{"experts_per_token": 8, "routed_scale": 2.83, "balance_bias": false}
Below are experts of layer 5 (counted from 0) of a mixture-of-experts language model. Rows are named router (the router's row for the expert), gate (a neuron's input weights, with its number), up (a neuron's input weights, with its number), down (a neuron's output weights, with its number) and show model dimensions 0-127. Each number is 500 + 40 x the weight over its row's rms, rounded and kept within 0 to 999. Numbers have three digits each.
After each expert's rows: "comes after" lists some tokens at least twice as common just before its tokens as in all text; "comes before" lists some tokens at least twice as common just after its tokens as in all text. This comes from a sample of Wikipedia text that the model never trained on. Tokens count by the router's weight.

# expert 23
router:555446486471512501462449521487498459479417434564567517535468561477493528512509448489507527569486478511470516454491612508514562546478455566444499505464567525449498438479526575528503481582518464507503533509556520493475487497551527475511478480523484521485512499472503495516503483478490458532501490531459452539514645482507587455498509547549518520471532555471464365491496476506450560517503
gate18:517508539460489420552501505589409488461560454529533484513472497536573525478504504471476460458409463552508540548460542467550506516428519532534462489529459471515501457520475489496443525515463460447488537517524556510570510536461471429493565607533493477510535512498501538590599469522547414533527485525453524527524479475542492482510452519450503439501509493540516449507527498522486468488592
up18:511483507433550399493439545495526463444566410532510478473438471528478519442520461468529564567497559564521529532476520486538503444536505467464486534534465502523472562484431515461488438500548508508539521515496523489490438508525453515488478458531437475501454558448494503496486446432534495528439470492569473487529532584461518532465542527451560484521524558596468454461474451580501527499535
down18:476502506484519509564457519451522505514428505510504486454537574468572497534555526488482488524466499510516518518557486474493493448495553461542461499507492506505448486545530563530477527471532493461515553462507424468491480585561551486457469429538434509467470504473528466474447479566536454448564423515550554537504531410487522542463453480491601448577557422432515447493505467478521473549440
comes after: " ", " |", "9", " (", "|", ";"
comes before: "1", "2", "0", "9", "3", "4"

# expert 18
router:524526511516498543546466478558487523425502470560516507500473468513462482515511364547460453476460441536446458500515470576392423490461555534584483504533518478522530496466487459510484561465484508579516474537460471541511505459445498459538483536490453499480531456561479520585504533529493508507457548515489514479498542490464490468399488436537570497561419510548539502502499521529506550445518
gate10:511507503530493534484512471547561487496455520543523472507554397522476541476533403432489565520408495471486482524506506546472553480494542547518448461593480526490541477475418447590438519482446514511447517572490486523518472579471497478439513487504478599523541522512455446517515513517492593501448581531503486460503488491518578530465535444486552475547510472459460501521521491543496464525487
up10:509461560465480541487501490536503522547500512451493603568514519509533531458523477515502488427424496503576518383456467464404564528496524489570456509555503442574507598569535534515458452485509513463570427510479547505472462516496518597481484517517504550512475492487466586446523493508534513573497511545525448527486506530484488463524466502532526471506465501536471510462536529529492500523577
down10:416517508570490452493566543532530496513518458479526461503459455526517484510449570518549534497499489492476503457476518493482442502538465437497560536433446442588447541481463491477435463497538519500548481529467560490479537502424550481512497549500461484513475529500494566522545507448527457503498472477483490387497545444535472456555532580522516494485399459526464592439451480565496541532460
comes after: " ", "1", "2", "9", " (", " was"
comes before: "0", " the", "9", "8", "5", "6"

# expert 25
router:533489469551476498426519515551471480572587445455487468493493503423463420516523553510527538572534536532541432506517581468526552516487484477543524521530509542530514512527488445490522503480516436481545537444483514551507561546544547502560574564513519504519477529564464430503493568524514499536533478524534501538495597564466542484515529505453519567513571454516489449548539491492475566501578
gate4:471468539555497434506486534519536486533518507447462497587493506445431525531450524571445525479533503477459486524526515494530576522541501561473525549491539457450456530522545433481458513530473489453491548562495471487448420441525540522489576490538509515525492556535419510527442505521464522534524539528440478492570511550445555468411494577540579464559479434514543509499534536524442509471525
up4:487548448524385444461508497554500462477429518557536479502538538490464501463498431541472463512533496504441554529465557454530515516471450483528523497445490486539598461454439520520552537531472494527497498481497524551468500528484510574538487485453497491480535502509520495518531477451445392530493540466475435506523421611584483441472486524530496432561559498499543501522485447506513449447473
down4:520441496463467519460530470498462490441401498488571550478458494506490565460407545499451470478439442498474482489497604453486567501585498421507532526504512498570477550544448550556438481478453547504465495522469482462477557440519462498514446519424548457537476501449563519459466503541525492493466493487467473516463485533476554556463483564492465567506516519537508509503497563501476475565441
comes after: " |", ".", ")", " =", " /", " =="
comes before: "\n", "1", "-", "2", "|", "3"

# expert 9
router:498436445522512524533506515439509475504479534497503565496514574505469500513525445489521436474485487535379533496491433457471516523569457531495586492542503544532492513529539494508544537549451451483516507597449489537514487528528476423492535514483483444496586489483468516548400460437516506469507574510495420527495576496533500480498464542531491595475509525543508526530499502537543565573564
gate14:441453470454422484508431477514523454467505498418485472471555527477515481477484505531482429471516428451439504574514501454550499474501501550467526501488528524504489480488515471487492455553489508475557517493497536507502470422576474442481433491535517483452518475460443523528548570502530447583532484480482532505561492527563570473425471566458550486524516515512459416551405529502544565576524
up14:497516529510494486521446468469533455505525534440516494571553523513422520409487420507523484441503477524494416552488533436486483521477459477447542557474467568513441442507529461426486504515500587486510474479512508515500490483482559542571515500549488527514449492471416514496520475470423497573381503471512505479478484492451517495478586556492533499458498485464530518484598553447558456473522
down14:501505474542495544619455456525476447507477431507507509541524491545561526532464559528504465550531565460502535493517457500568542501576500498462425449471446497471507488497522524487467531535494477519497534554432469477514470475505557504498439540468464497479391489565534515485484424424471480523560410491558457511440509506567491519562587522436532512547482456510517488529460487504495572498479
comes after: " ", "9", "|", "–", " In", "In"
comes before: "1", "2", "0", "9", "3", "8"

# expert 24
router:555452489448532486521497531515486471497488497536544535515519505454544480515494539511484498546454525484497500496530552445488541432472490556461531417476504528463480451539447511526425500545521458472508489454478536469559513541495564521492489509503500414475483441446549532449402437512453476480464499508505370476506547492475509402569498475507471621485588517529496461550503530486505583459510
gate10:575467463459491452498507519477560531557510468529497435522501445505476460540536534497494520488466431577501454497446514510391434503460456540429457521552570522487516540483514539514542437530487466466377431532552587511573491530540467497451451477563495516519543522448512569478506470503480450471445497494484478489491536518491541537548505519560534493488505489453548540419491516498467558478497
up10:563533512539517476523572506461537496465411508487485490428586517507503513472548488477505519498518453500507520522435502463562486573556481574472517491478455502482503488498473563502530499417524388475410461489498517525537471485540512464440521485512478480567512493541506530461534528488488511493479516502527444550536621506477522521480544392556471527497537516492499582471558569503425494486435
down10:482564482471492536520491516538500532470448558487544533528540511443564526527511519504523487501459480476524526417517535488525588478486477519500644499449472480595471574519518558564468468485470500543541547465491478464476547490513500509490503455419495407459470473480420504456524523429437505529458542502517544534501621526504488456494500496573526502446546521477522454506476474450494503454528
comes after: "\n", " |", "|", " /", " September", " July"
comes before: "1", "2", "3", "s", "==", "The"